{"d_shared_expert": 128, "moe_layers": [1, 2, 3, 4, 5, 6, 7, 8, 9, 10, 11, 12, 13], "router_score": "sigmoid", "routed_scale": 1.0, "balance_loss": 0.0152, "router_noise": 0.3, "n_groups": 8, "norm": "layernorm", "norm_eps": 1e-05, "tie_word_embeddings": false, "learning_rate": 0.00139, "max_grad_norm": 1.0}
Below are experts of layer 8 (counted from 0) of a mixture-of-experts language model. Rows are named router (the router's row for the expert), gate (a neuron's input weights, with its number), up (a neuron's input weights, with its number), down (a neuron's output weights, with its number) and show model dimensions 64-127. Each number is 128 + 32 x the weight over its row's rms, rounded and kept within 0 to 255. Numbers have three digits each.
Before each expert's rows: "comes before" lists some tokens at least twice as common just after its tokens as in all text. This comes from a sample of Wikipedia text that the model never trained on. Tokens count by the router's weight.

# expert 14
comes before: "0", "9", "8", "6", "5", "7"
router:136076121109117149129038144101121066111164110133161112138117123105150097159148145144099074135127144113157144180145130155136134162128035068095122107174094141089078149101137052129109125144157080
gate1:130103167161162113156096092139098135116132184116084079090085118105136108133138198116205139135092137097147120135148150192104123141170096135157114137152135147125141063096078129153156149128059116
up1:130158125162085109171072156114124111115161128163136122090148155069168120147164159051143111130105120159128105142121102150077148131133117140116183085144156158106083145199149165081098098166121099
down1:153138076143103149109101085144131128090136109136135172125162099175122158118131114105147109137142119181107126100137097094084160174117138086120137116119100148115088175132207166114101107121138140
gate2:138087127132097123130022111148084081136109150099144109104089159128129204197104177146126122119147211136187118122117130098136083200117083103147164098110072118133109132145065120088104116093150109
up2:114109112110129185174143067150167179117125133120196140181124173073157106181109139126123147115113095116152147144209134113119173138144139063129136100130111123136075115094139117130165086134102107
down2:142145165106141126157117145118079134132046134090173076135177073133125078120140098106139127083212125128136118132111138139159064133133131150091094159132150111113148107170124142125173141198199175
gate3:142137134059128146155127121134133154151077158116127108113135107171079112136182153195126161165138121213142112143129113125106174202176138172111141141171116141085109172107168065125151092089069058
up3:125091086136116172133191176180119117179111127105146179093104093173121084116064127089122118113175085132126149173164168098149133101154093124171102111144096182146120117121124091097133089181151166
down3:107137194161092136065075168175176111182113125108146150163152151112136175102127120101067128188163154156143133150093096120146094110173097113130091097147140148159164145114105140114128140139141138
gate4:147161130133174097109104154120093107127113071076153083131089140089163124151156148122113158111140177086139172091099105064108147104142105120125140097091099177109094156091101129116149167175149132
up4:171143133135122118129156088158133158133108138130161153125164092128173069110138096159106126194136141192117131172150157112047154114159061144124161142155154142144159224141139170148112126090141165
down4:160072084110152085076123164135106144144106101167134121129101093107115133121131086159093135082111056164148128094117132095091133119128131161074203114175192094119127136150110167141137148116156186
gate5:123127084098126092076111120137066082121177172125134170122132089067156095115079148148145154117148143124146196092156146157083090130129108117127154149208136079117108126166159101116109157156104131
up5:190162114117150092099059120135118186129050141167152166095173100127137176107088093068123158181118186072128121081131168186169168140127131111103096112098139070156123140132111139189164126154183181
down5:087176127126114098080077190067113156150156078187070150133180097160113109140097081144152154146150177085131191078143133082133114105120158089100075079168085082144091137113144087121165110147115189
gate6:114085126137226118105110128096107118137142173151141162164146185064149185143104121157125162118070154173180106183106147103152152102132079141161144147132132140101148168106144102158084128132084165
up6:149146129119125128154093100186114170115128153119102123138172086146163153112183180128132173133107136108130150175138091146137142096113140132142108112132168085174143161094167150131125121092135142
down6:120137115153174142192112137201134150115071135168094133127165138091128194188105147140149173085139138131140108160086150090154112057126113144155126209135117110102147187138099130107095120117099124
gate7:123118103130087188086184139122171158117115106163135074101084166145209150121127106103133129149152160076108141118131154135162137154189120106131072110161114112178122117119152129127098132151114087
up7:108167142083144103131141121173137070116111163120133076114085106174099136113122110171160098116091113165122103122132091121133153120111174164124145135092128131104127159165134155121123100109125142
down7:134141114064135174107154161129155082130097170108209129098059122139105083096180154159095134089120095175095099166209182112148154168117080106211108208192176125133136191124126073122166102109094146
gate8:163116156114084145124116114140174073144138150092137096143123141120130087099129178081124162121128112170202144167088149167097111148120066129106126110115155062099088196119118122151140098139157125
up8:119132129131147137134164178073063135173123101128142146116133109129175169134138130086120125130065132089067127153098065147102117111149152198136150101132096162137083145118096119132091136121093132
down8:181132083117150194130113123158145112108116107072125121102114087137132119108110087165132099137103108118155185121153168101141175104158098143080133095129082169120048109139140101179110072129081030
gate9:106123150167140118132079100143140101109151090066145132124127096161164094124132083152098079133136138105169143110107119028039177107134117154104122149118108152136071082156094137140067169142172172
up9:165119100119149143173174104147155168144131143142092130121103197128181132084114143138142123133197077091124149096088126176152066065127119160112095110180180111030160199136148095133113110097106081
down9:165143123063145131137086114138155145157142156136094115138112168164137112122134202146158182148168204151110097091090106149113086099144103098108085178167106141116082094104132105154107075085190126
gate10:083110153135138099109152109093138120138162108125138132103107104085100121127128128137139093111142162118074158073163087155166125122072099073115139135107098148135161158118120112085087113107129160
up10:165104091181091110176103095137144101177133111149118105096134107161183174165086167141066152146117129090159162144075120147132122102129141108137128125131119183115154204120112083123170159139076134
down10:109128106115060148091137145150129103122080170082119150146157171137163114153105110068115085152131162130106159116143131118141136154117104107125081070163138127123069094198112125122185137104107168
gate11:081142185154117095133086135096142131113161119111110117101161130176104137187142181152118099101173109153080173195067087080214211083158154157165106122083154110128144120122130104131140153137095077
up11:145091146099122118106130107156145154113129081122152163127119158157135050073110125112155107103169153141114130099139177150055128101129138147106111112119107201175120143105155125079121127105149190
down11:139090118127116109139064141168158228131109058081074153067179131120152136117103139163157089079100167102090155140049162165121170109175138130117104116105088168130067159087144127069132030124165129
gate12:094118115101159124071100156158170134194094104061091095153087184179091125100134134157153096172152141089133140155086116148168076160187153045157116122111170160162149126135086173109160148145135105
up12:120187154179146125106174153171163148129131183136109053107104144187117122075093188129126159116147153150147123088126122056074163123118175148110155100138134131107137163122128132125136088088070103
down12:130123192087126157126202100144142123172081157103141088078126089175146131103145068121100137093106135089196102133154084096141154122116138098180133093200125092156143113065114120101170114102144122
gate13:129140089115131129123212129088099134157092142139120153132071180151176111137078123102086161155104133114104110148117127158072096142140110124134097124129188106117097187145104127162090137113168146
up13:121088102144164142122159156143112178129129097145111140090135128126184080183150126089143171122107128177082156114113132176126106041155109053139050109159159108119130138066142112096101112135094180
down13:134072100143147121045171186150162181109140136157082091129136147094170099185186190149153157141124140122121133146073122172149064094123105069125171109122116181143126126096150110102103106098138195
gate14:057063061158134065034169166154118170099160139119115183130072122159103170107054155170108158140133118109134121114139140118125129098107150136078129125090094190141096162136131113127123146137106124
up14:150185120144107120186111129151099132149084076151162130113138115111123116167070135136130096096126157113114147104126171169128143177190133148153167132122108162121150119108111156128166102138128123
down14:084152107082118030138128158185153136169173085156158099183123117121107161158095137134134163101118150133100109110116083164088079140087130139078127128082148188106105136151110137148077132138093145
gate15:090131095183087090126122134114115102177102095196137105101084151132185165105153106126076095115115133141143128134124154126099149129170119142149144136134088143075089094140112068131146128127128122
up15:086108140147138173142127081102189164176120163107164085184101165112106189111133171151145187095103106156156109163106091099087131114117074113147138136157095167140211103114126114109098064139115104
down15:100063162111222123062084134183136180099133133076211075135224107119094102112113135145170171108148115158080130171122119075135101118126082124186091158159149140139160141096125077097094146139115107
gate16:116137118174121106096006134109083139132162115136152158129114118063149144121139170126106108124109122147101087070121116139095095186148160147043100097141090143126146080145141129138130110127181137
up16:119160116175150191154195106121182214188101173089122148126114140120107119149113107110112159124136138081082152108155117100188142103143176094149122129057130085114129136166111086132082107131086119
down16:089117075132093124127088103086110113075104121159169111115131148143160137105124169173108130152095170159138099102103089114065094177132103146057150135144115194132192100126149120144143104084157160
gate17:107096139138154138124072145137108080102163136123110165152148154148172124134105154153143120119170173113103082153143112121146183128079082134096146102144122135093127109046112117197133158075156094
up17:102100127108142103133140139139134132119110121144140102155166124128169064125060064150158121112162133102120120122130136166095195098106185123092188074080128124129100157110131175130132152137101165
down17:136168154091141175177111158131101134114048076092161140131124113063176120130160185132107109178125125147078129149097151096099166164142115129123110139155112089137177098173147167133064058204141081
gate18:116118144077154137139124098116095104131154114131159093160097179082101103111119122137083112118094119126196132163131184107136110134174131192163160131088135138111151175190112100122143128095080115
up18:124117093178156096108176098084122084125137135134092045109121146158197087207135109101094153119117136172118127116089177140134092159194129109121096118129132083132108142127192109071102177082067117
down18:172110087101099071177156103085128178146158149155101140113137111180145137132126123123109117162153140172100111119133136144164121136152109140109170175088113081147179104148073144069039154096107080
gate19:170125116105117130182088079125127078102139112096125143176133128139086055177126086109146125176131123075120105201178156182155113121093182119101143110069143153105097072079138118193091143124164131
up19:107190156171195137162195136083123164115165104080160116085170096076127180116174219136157149127126142086133127127100092159105088112100198146172061105157125157124114190169052157191094132136045133
down19:102132099136084103135083166101105132123100112145106067106115132088123152132120122045105108134139084047158172152078129060107172173116079158131138129158156170162172143104182137099119084202131135
gate20:180077135114145141138113135074139163149089143105138095102105137141152056141154195167109114084146146124195179172127215110154149062115098080135069160117128144129130151150118090065105132121090074
up20:145149118137191109148134156103095105181067107123138120188126120090171129163095203132127070135048168136056139170111087133134127152156064083095162133161130190164163170114123082148143154124138097
down20:109155121110144145135127167141097082149101147119155155158151184113141129159111116125165127147086143140100165128159081098144099113100139158112150118156168158141165192113159137137085116097079106
gate21:157109116155116094125151075139171077101122110139102087152076195127150122139150181163090098127123099102096143097146110140136135159134119124139166077106128137100113176118143164203073109116124139
up21:109194114084131157080109117167078164130181158098091125119140121117087111083107103105127104172082139096108092151116125127155145127135143102210019136123184179153106114119148164063145138147128207
down21:058066112127123144109127087143140137125127162118129098133029092169128172133187139125135104114166122125145146118096112097080132117160117132107158125159171186095127106136084126180140084109089137
gate22:174143126120103119156124145130117134130135150148120118119134175178094115133087132146138127113101115137190107081109127114107119137120151086141116168140175095101153141099116073086166161139136136
up22:123100116085143098140115165136163074095132134100154060129110030085125178176089092172124089149110123130105136141231113150126067124131149177085094141173083124125128107068156143128120168094124097
down22:167085129082156077147154114098124161093121087124182135116140109118162104123193046125107099090182124138097127221138226144127137160161137161112179101137135129072131110165119133125135105180123122

# expert 9
comes before: "\n", " The", "|", " In", " He", "The"
router:169131118059089161131145161132167121110175140136090133153138155110105153125118122153102140143148080112162117111135168135158097128052142118161103165164130126130140159131113144114085120098124103
gate1:147105123103089107102109126144103114114089188165164180079106119133085108167098143147090178158144134088165090192142134157167160133097132169143100168179103108092164143131094072140118155056113118
up1:080109113116185101111130140166223173102103153146149143185114178134122100192125112136161162175050125044154126145143065150127127112083126084060161115078121188127137151105154078102144130105124170
down1:171164103191133106129109097166136215170155107128119045144166105129090162161104151113149132177097148131093148139155040106118126105145108133078116132112128201116110054139129158059142094150128142
gate2:155120061128151155129168122163139114138125173121148166094092122101096177046116098114150146078153084169169173155165175174136140111158156122130146127179175168142149155114200167114154151151088114
up2:108144101095132151188139102164193142142057165123077135160124137166127122145148108075102124076210151074136181120087094062109126152138126094159109102152138092104119050147158229111137121090127144
down2:175134141118082172169114179123146192135129113124121101155087078109158160121119113134079061193141069139151112076049117153193176131137131146185097135131132154112120127130087096162121097115131165
gate3:111121131114120154127146107095145074211175086133112119161155223095104151116149121135099114108074082100127124083116136113127111117095131082107132110127106120112106118179097153088094145152085086
up3:092123131070154117133125156109104127139149116104110061106125165155122141076128160172096139087122074086144117143115129154124106089128160091163166129103149153153163090118126128104151096158107099
down3:103142181155086125130113144142122104186145137143125121090162081141148184163139145092160122160140168138083113113153098159124122153080175120106097108142125072095154156132112161159124068096134109
gate4:145141135093179138126096164158146101133111103140143039131120106185143138114192150103089190123140107153134103188140133146125131147108141124182103161105157166148123124154101129134134079091100135
up4:087166143133038136143116159099111156123174183094133159118142080122135094141080092096138113129101162118169149118056103128171171101166143118057121137139180152170088148092142088140135132132141193
down4:141122064128158073201094154112127098107129137060188139163176092146054132120159137106140178137116127127174123190131124130131141106105162143170101144098128115159109148140109115157088077159161114
gate5:119115105149128118086118147163130183086086206092111073130095125084161139153180105111084156094099121124105140141125123124183125098125174091124149107104135082107154171194167076130158094105139122
up5:142124098093135154142155173117121157091146173165082138127121081125128132159075074175155056164105067162183118167153104134153151129115144124133174101099168141072136103169144137117117112152160149
down5:188109095096109105151115125112146142128109099145116125134184113167140161127075119166148080121173134092161105107094154155117095161124169108093107090082157127125232121088133172140109115135152140
gate6:156113111120143126135125191148144157159135138078161122165097160125139207143165136170110119177148121071127110142166112128152232101078073189093142137116183098083141105150093113144104156095090181
up6:126172076073160151158135151146150155125134090082191158136121136161106155150126100105044110173128091070118104096145098112137182155078100134175155092121228093112150140129089136147178147076163142
down6:118151092137130182146142083097119117124112159065151108150138132125062146126085166110141155139220105129117127061108085082163194194147132176150143079125156095121189151109112091124172154147166151
gate7:146117131118121155145058152123117103146154115088076155096102105163065152066105082117126142121176110118144133112053101174096158124070088079114118131167158089107134135154089156150102116110079105
up7:148146142163171153154131145151100105088192089061174127055137092172093142103085039095082106155158092155103137190155174150074099118106068129128109096127175144144164162133158114153084104076091138
down7:106129200104137124131213099091128124105098101102118140164188118080135147125182171111134146146077104109160093079101110090116052074084123110144084171141190177141163100155100112124102081128131175
gate8:145137133124100064149148176101115100108130160140094126156108163097150161110133127149107137119115123105137125108081160139112084155064113130179127105164114128118130158022073092124140138107087091
up8:121088121095159155074054189164089162127122134085104120160119150108110109144128100102143202099130099147098111142144120118113112124105080151116141111186154083130110170082125130086150122157143131
down8:093136151174117129128090137124139107090078125176169111151197107134149114163144110141138119104140150090174062102047170090178114102154099135170081118180158128119122143119163151088096109081125099
gate9:149116092168154127135153092136155082092087134128103074163124146070106136109044191155167053122114120150163115123101122124086118139082084083102121140145088132150110122120050113131103144136151098
up9:188110074150123122091118112128149093142100107099110087115115136185123162142129164155074050107155161142107127135089078099103080214161116158110133074166104114146130084088150161099154132166130108
down9:107143130141148106107201139187141132078096160114135027073160105142103218127106177131131101145126132137152112119162091139178110146098122130106165123100127140135118121120117171077185084136078177
gate10:119087085152085107125172122163175111111124185098093120157090157081110180097086098194094108198060081086149109123137147110121113165086129128143146117151103143098126120148114120126109149119112137
up10:151110163108144155123142082109111146139135184153181160132166078155095219126089142103139095113173130176116172073132092139102126017093089148194087120141116104119114136136179166148191131109179071
down10:096107158092125118106094148087151127131140150129182114098143197147122137133103154122127128141104131083161115136118098104095114132142138124121104138135108126139117118171086127170079120109051142
gate11:159103124119135127143160150095151173130144108167107137141137129143105096105150179149117143156146088066131169178079140147120123153132164148112155122165166161087101131115136090081178185164107110
up11:105104152161121107091150107109161134146099133175190168163150159095126095072135124117109193171133153112091168136139096126162131143120158079081108129142101130146139124154121099117116139110105150
down11:173153142161171136120191151121144162151085155097143166198187188106154128102131096112094159143090141077115133107109178126125176135117142102105129115168093082193131095148125102136078089063171147
gate12:131090127099150147109145122080075141164104147122160089142121194153116092114107113152156131111139138126076124088121086149184125144139142146164083120130089075164091092153122123207132093129112112
up12:120134065110102145143199161096088173163076075088167161104108193113111142152155069132163122100105102220100119107156150082066109127113094137112145131073118146116125135129090143153110093084097147
down12:173118125158107131123093087090177122070126101100092127164127059112141129096191141095181207097113117048133115139144195174108106100107131138132123107184142169134149115128173092095126105161152118
gate13:121157082065100140130153125166077128129117150125072077117089114147102095185161147144120144102151120142095135150108109046131160094070103152142107116093169125149105124151139124139112118102098210
up13:131126134101120105148114116138102135193124099138115086080102146082164131113110116126177151150118169082078121094123116154148104094104172187124068130148201162208132131104108123145121159107168169
down13:159130128072100164132090079161027073081106101148118095123191100178142190107185111131149149158129107131146091164132069111083165160146095121142090123192091085107134147126138158130143103107127129
gate14:155105103147125143092103077070183143102115074115099162082132080108136159140062117136092128125114138158200184115122185084133178184073071173111168127144148142139139153135075127176129120149127151
up14:096121149119201085145140136111123145146148103142125124108124128133121068130157124070166134126141150108123135149134113192086142134111124020121130092167183089146141113130112143076098109119127097
down14:157173146145135085124145163063064119086146137070098142151108131150080080139203178096174092133109128100158126137140123152147174125080160158114173171136144115216059182108153122135111132105133165
gate15:145087134132141119121106146073074098187118127121102123090084107169142108101159083120095112129128129074134134158140112123215153112104079097126132159130138126168164135162097125115091116125170075
up15:155187094149116096100155129102084062132147095150112146131137128112202126157116112201149138102152140146137143095131097131132132132076104230097078095115104114140107130150146125107131111129132103
down15:115174191160110137141160136147137074137120105131102162094144140111187081164183133147109098189146149178150150168053084154146115098099069117181101092118148106146098120102156119133159159127090081
gate16:141097095092171093111077108166127127126091159117110157172051088090126123127105129148125109119153129157165099094116171082158140133151136118122120181160086189137110110150101085091120103194130116
up16:120121146145156127129103150188150104149070182110151110138165179162086129127121107127169072084159068210120108146126052114152168136092129166162183133097138153129092153186151146118109082130122150
down16:128167120127088137148150133126161146116148184150127076151080136084118154149134130159098137132118109113062134138138075108122125142113074146173109141091151105105092103153126105154105127089200146
gate17:118145108110119090103055160130137172090116113160122129129131192152181102144122178133114139108087160078105138095077101153112143161137183115121110109180110161081103137164123134176141161114144113
up17:079123152105093142159128144168150097102205160139113160149132124217118176138092160163098150114155165101092123126094093118160148137157160089152067069156131127079132090065121100128144153148151086
down17:104051169068085137101174085152108106167102120139144127126175160137138139149142145120143114101076129129159145081077144115178130187133099107118131145147138178093087152082155100098113095136161151
gate18:111107090092112146127147096131143177137099160084104119141147125155087117176076099161153148117143142118157118078157147083088146054096158103129092148116147163147167106125100149114143141128053117
up18:091150123161167120127132121145079079116141105136080100072083045224131060102141119117103084109100053138095162115149067103123147124157137095116158095174125145140116132170163143106145138234175150
down18:068144105061126123152136109172055167123085158097119147166141046141100166140150194106129150120078138115144138076098162100139109122115129119108211081150144096085147159131145140109128159100142149
gate19:186128211139074125149103064111147145151083130144106148109099123067128142139070123130130117139189151157162141120135114155140146137148108161154141131159184187207171116123089119094149126183074149
up19:091122128116118137119157059104182155132164162112107117174138167099133137118200117139135135132141146099081134090171136152105101140043122083176203158147081124065156103160163088136096119077116125
down19:158119163172171035079084131184170099148141139047090170172065104180139132101083123100113085145113156174128135100061115145146063135130126103102134098114170077129105190144092133111146158095166138
gate20:130163136121163142107129145182072157124118144086050083108151093142165113106168124156112100132135162114164125179162146143116162170104114084111166190178140054068147123139199154127081118148093133
up20:110096105158126176148090082107144127110190162135114136153111099125092153099172133129150114118089171141149130021123135082183146150106103137064167126123058179150161144058124115131178105131107122
down20:118125124124113184116167072140144149087155127194129129132071122116106162099119196048179131188115101112104144134083123097157077159115118131139153146180104081096161103117073098125135224154170109
gate21:127044147124105076098089104126128091110182123131160090105150112111148119111173166107129139117172086082145128078192134107130134116116182099127181198111132140146135095100121112089204136160129122
up21:124158168153104091185140152100120173166133091115114054102155120159143112149148093100144181158124073092084072128085143141108129118108200080118152177143180120187164127150142176095205131094151128
down21:104162149123108143128124093154107173151128098117169121171134134142104110137091114086124152165074191135068117137105108111140157137089126094130069149118114148135115093206178141138092118143159097
gate22:096123076135126084117121134094148163114167133144101140084134099124138195128117142076128184138159118061146095085160150120118112135142182084117080130031115205123139111055069107062127118096141123
up22:146179187120073091141109144116101092109134134135118135129154131132116125097183071148126084132166114126111119118148115119108111133150152143085104131134180114124168104094102140130144116133157091
down22:136245129179094148144118190125087071085045112128102120094099095108102103176123134128098075093142132177146166162041115179114105122124092115200183120185095114127143129165140141184147160122103114

# expert 15
comes before: "1", "2", "0", "3", "4", "5"
router:155092083072136137098130112080081131148087121119111108119125137116137120097121117089109103155141124059134151171162129109162092096138174197139128202141092169165169105121119115134149145117081169
gate1:103083094152185109070077168123038183154120113163089137164094156111131124132117151117091179147132143131158166091152147133134126100135142155127116141103097126106134154115081074125136101219159110
up1:162092158118125129137112074111140077151146168149133162152128100088168119148072100114142147153118065156104181112156086156095165116121074086145164116165175173126156069085147142164105109103147078
down1:144079095149114107142172089115101171126185099098093138097183126097128074130147097104158100130107143135106167127117145113139094102099169206103139075164175083123054078164079175093160135101136122
gate2:160060091110112138111136085119080106120110140176146141126124133127163136169116161121153107113087131120083114064135120156123117153139139153171179159120109151138172078175111104178152123174138108
up2:091111115133100120126158131168159106168088148156142108140110101146124139129094173116131132135085113117147182169107118100122092123152213062123100142163145190090137143170156124167122139083094103
down2:157142150097112111111078155100100128170144094123146167109125090166154118109147161210132185111159128185130072160183163141106143145113103089137171181076100143215131098133130143174179148083178149
gate3:147118117159090160064181092144113140077115154113116166122070116166118124096108102134076116150098087181144180193118162098117177074150129155097163133085106195142152052136097156070139135129049123
up3:112138160156105130119104137129102148120110059175165188120149081079148113171119143121117146177106182141095135139116082182147126103122128160123163130119169113153156127137111139188132082241133104
down3:157198140123116167140116161053096105166143147098102112139122139115119144163198149084098145143155137129109148146148093153090158168134120160087153103176116052131111084165065111111122106137129088
gate4:151146108109088144131122100096119126132092157123162127071154140174102074090136161171139133085121126090140104212068094145141116076128173161164141128127181133143117164126096106095104149123112134
up4:140154116126106123096169123174111127141141110086124146169096079087131113119096128109130160144115161115255158120067183153172089172194134167114091151131086183125186134132122142102155109111149082
down4:132148092117141120160071143119119124100136118126101140040170128160081163101132170074097126033116164113165102131105130156077167134113135156150169050171159183108080182118210138123075123122131167
gate5:127134133146151109092133160146191106154145152133062129100171122135147111113118082135114110138117118074103169104101139123103120081156151132087132148144145138182095069118128134103073147116059127
up5:110114099105189143159173066111198100149133108116120181125135151138134161123062110132125134157130128105148135127127214167033117127124142160156094172132061054109136094153116185099081186151067117
down5:158156109172102092127136170148147106138101167145162095169107117193126178157166129088186103074113094126090122114141096079185152136115119133140133114125112141121086139058079133115126107216030111
gate6:161085113119160114047121140162120171149166205078091117067116155140118121116143105169109120149128142150102128176111165131162115159126114145130076134185176121104120084082071110152121138088148149
up6:160139181098156090093205107112109171189127168113088150126103105133165121130141137096113171099134099157136128061107112150119157137156075164126185102097126152145092143140129136124095148173083102
down6:133096112047150108103114134138100171122183150110097113072136166118164115133164133154130114150130114105117137117194203179130120144177157139123180120164126108146090220047142158128107119109107079
gate7:117077105129184073097163131164077166138106130172176202142146094151150154105186144172104126125135134096107122157165117133174114130152215096102123168119121147105145146120120093171092192119132104
up7:130189175168142167123117135185152134144112154124107140168109139082103127160089076116143103147075183110127115165124143121152140126122120124102131154166120107156069044129093180150088118104115061
down7:165139086133150143112116195112108087107129118095121082173132134144102109114192099102090117071139098147102127104111137139117056147070129152198135145207206091161154103125094120110100130091142110
gate8:150117155089115128100112152106096152163065107101084156118101137139189099102139140129146151185182119107086164177138111179135107085069189077131101153173116122105107127101088104104185157137139143
up8:124144188135128105172103195174130108129136114104172174147137110147097144132137040076101174128137102166112114101128082112142131122125103189127162128144097104127113189119170103150128075076127100
down8:132079079102144149086123115203181136127106037159083087060073136130149124099141111097051147135140124132158083141089133124123092216131200128113077109120160137178063116143159148122167156099163121
gate9:164122088079118073123121077171156106105100115101134081124083099126194176114176147092142225133121163130124158059114105141135142120106177117130165148169112075124125194210152110118085134151082157
up9:076143088193158132069169140125173114151116094110148130109139104135133126128106123123132046093113143142133125118098085124147157139176160077080118152116134183164123126125155117131126133145131161
down9:141159143074116189104100136148089096144156184194128092093112098094120159139084165135111062125103078140103077124118087113143115164123104155137095142123140113142120130091086095100128111177126185
gate10:126094151080133102109139110117066151096135078170168124132094152180138148053132179048088107160138197099132114144120100132179132133187151120194151129129141099185128104150146097128193117110118140
up10:121061122166142082142091077210102099103148188144151188145107160138157104117064116139067129152181169160142108084151109154101123145176181134132109088151097129150131101109083086137182149184165150
down10:113183133117120104139126081153110083139095102074127121121141142106144128156124183081140136147082162145084097184155122141167116158153125137123135131106140141110069159180104126142120148070138185
gate11:103088141107178171134145141066110113093085159106171151097069145152091115140096135185140163104127075107152147180095134084169226133130151179103079088160133101145164133139092085110146136104114189
up11:162119088096108153136149181186085176160167145127109169138122132087160137089169151115153148116153107130093082131146105108135131143115100123168174170111108136174123133159166163125138163177153113
down11:178128109058137218122165149167163109165132181097124144118170186098129093079081093162141123169176116129111182125185075166118145107144130099183131149074094086125139132132122137111147172076133138
gate12:157101061105170130115102119077146098131117080092074151135138085132147106088116132086166087107183101064135166188175120111060099103156192154130107135155132116102157103087100067149082116103125169
up12:097111112125122102091142133140054133138131158113166159118121191087133057142109135110131123131177149190133145177115125185146113121089086118110097168099148120133104160174120182141104149080186144
down12:112165081107152111097040051146066124171086160148125123097128152112134123150107138150151135048155082108128145119195156185179114106116127139127130139166105171157131105142075124135092124136109158
gate13:118107151151164115082129155175104090107131135075113109126146128136104076128132145165120142119149168167105112146166095096172154138159139162150150138105117178178114051145155153091100153112065177
up13:117120109108129123140161140161115184182100131125183145103101147187075105168123143136128178136158116195157133127129076127155112129081067121118172179153167114164121098128155189101105099061160108
down13:126144147046151162119096069081121123092096137117096106122161086112186183055160125169112062135160155125125098109167139133124099093152102128127134180139073115089164106147129040155128162119180120
gate14:136114127104137115097080119090138124135129159088135128127149150134174158098091135113189106121155153148082129143128144151186139114199135205107095147143143139150112138097123087145152124093125116
up14:153158100120149109135081157114088101143155085173157133163139146096130127154156111082176156151116112101130105153133168154129129163116118096122101135142156068113140138181106118154120067061172121
down14:151167111133119095135124133180137122122115132129136138128142105161143158164053082171139090100126074110100109115227079164150159121141166124109139137125147142103127138119105098143078172143123158
gate15:188124140096136126149100118148151125105103121149144192129131133124191067123148099132128103115084078049119116143120179102142088119164098139089099154130148162114163135091110091138110153190116128
up15:156142188133114144152103114126074127138117178127125152076149137143107141088142148097101164126137171063137105124185156133153125103099103151142087174087058141179156103122164062127138090142096126
down15:104185077112121089115155121190144131125130098095125132054113102168127142133094169136116118220131112134126149127163098156113155109134122102140199143082147162140099180163149178067131159157166134
gate16:092142129107137163138120092090123125108083221157187150141162145113152170095179148063169146108160154082080128150141105137189088122171135121108166173095158140123110074118154086152063124078111132
up16:149120139131113123109110152184130184096121115125131132058096132124132095154123101099148154106073106165159158113120162139151146124138101137210214077148154101115134157121099177148087078143088133
down16:140165071129150164100156147084138116067174107151065145107097149137139112116140139153072137133132151144142165163079114130103127181089161106149102122124120136189092086104126115125117157129113117
gate17:153093043156082135131080147128107127094130140138137185076102110126198105181120094098097125120139142112149140214143121141147204125177132137095141143163126116118071099109161104211173142096012113
up17:146144093165120113151171160137138130114079090147104107073173113096146145130150158104181106092142125140081143120109116155111091186135133177123151129138112146096111177095146166094157140141076141
down17:123108129140094036168104129146127135168076149141126083084075141170099153171138107051196080115127118133106146100194129100099114134091105111177131093077118037123132130181116130082077151115111184
gate18:076157121118076068110183151096070171171145130039121077131159161045130144117189156087130151129102154120143130180087098136162099130098191141181146178129135142120135110101113124105139137124100132
up18:155148126149177170105138107155126092110141112143147134133109104094100157129103139191110133170171082134110132119142193131156142146106126106093169072115120141106129128104185153108073065152158138
down18:112133121114109091112125158042120108147127091113125088106120132099140042121196112102164109113130177099153112143137159100114109107170138159152091191141143150116154092184158201156112142133149112
gate19:175118161100168127058114100106145085136112033112148116068117161155202055148143122125108150142141129147110113093161135071176134165135129076089150096180123087183099150143084081132157160152123113
up19:143108120146150121107145111175188145167137131118100124142101158113150141158181156149129157096134130175120107089144116093145121159094135093146165144129083128157131126147097133149144135122141073
down19:064080044059119166120040044127085138110139151166152165125062057112153117157107159179102142109120088127141105158031140109121153116153085143128140158163137115125106143099150164138123113112136143
gate20:171151155105100127092074124140130165070123125165105166142135096103097152164081132121112178109201124129202165161162183143128172160146122184131128176115167158089092166112163082086153098145144140
up20:124145120105095101115094113145172129132106062143063128110158133136144129159069155134119085135070121094163128060111122138098142124132106133081126153103164089112122136122168119130170128097144189
down20:117184079170148159154162164157120110148157107116103145169118155136145151115162151107192084135099144138119144073146116074100113152124131117122126111070120127164153179168166105156139134109100139
gate21:124142076132186134038093171095090122115133194060076164168086136143107083052107079110137232091123128122176109126182136134166113090114131087159102169103128050167105165143151127108106072136151136
up21:076101048105152105102149184178145140126165118076064125177118134100125147104145154134112181136141120137128094111088089175154112084133101090124086159078105102150149084153122149158140152123178176
down21:123112120084056111110166125184157116118129083148025077073120117203158114117147137138117151147097128142166060145163169115120137083130086130035169060076175123162104120150126119142149119128171130
gate22:126092124146128149141129119181144161134124178158082156094090123197123162198124094118103120108133094091173158120113147143128129096142128137122148159133181088143120118133190121166115146148174157
up22:066128128154136100052110130166088089156140206152105175156136024129068094113154101110176127063082129146084130115117156128133105137137116130126141162126124161123176140084118142111122141130133097
down22:095165113109174154130106156155092086092178144179155190140113132187094131077114095096132163124066143090101149131070139113130127138191141095169168164087179124168151127164126156145099112081209074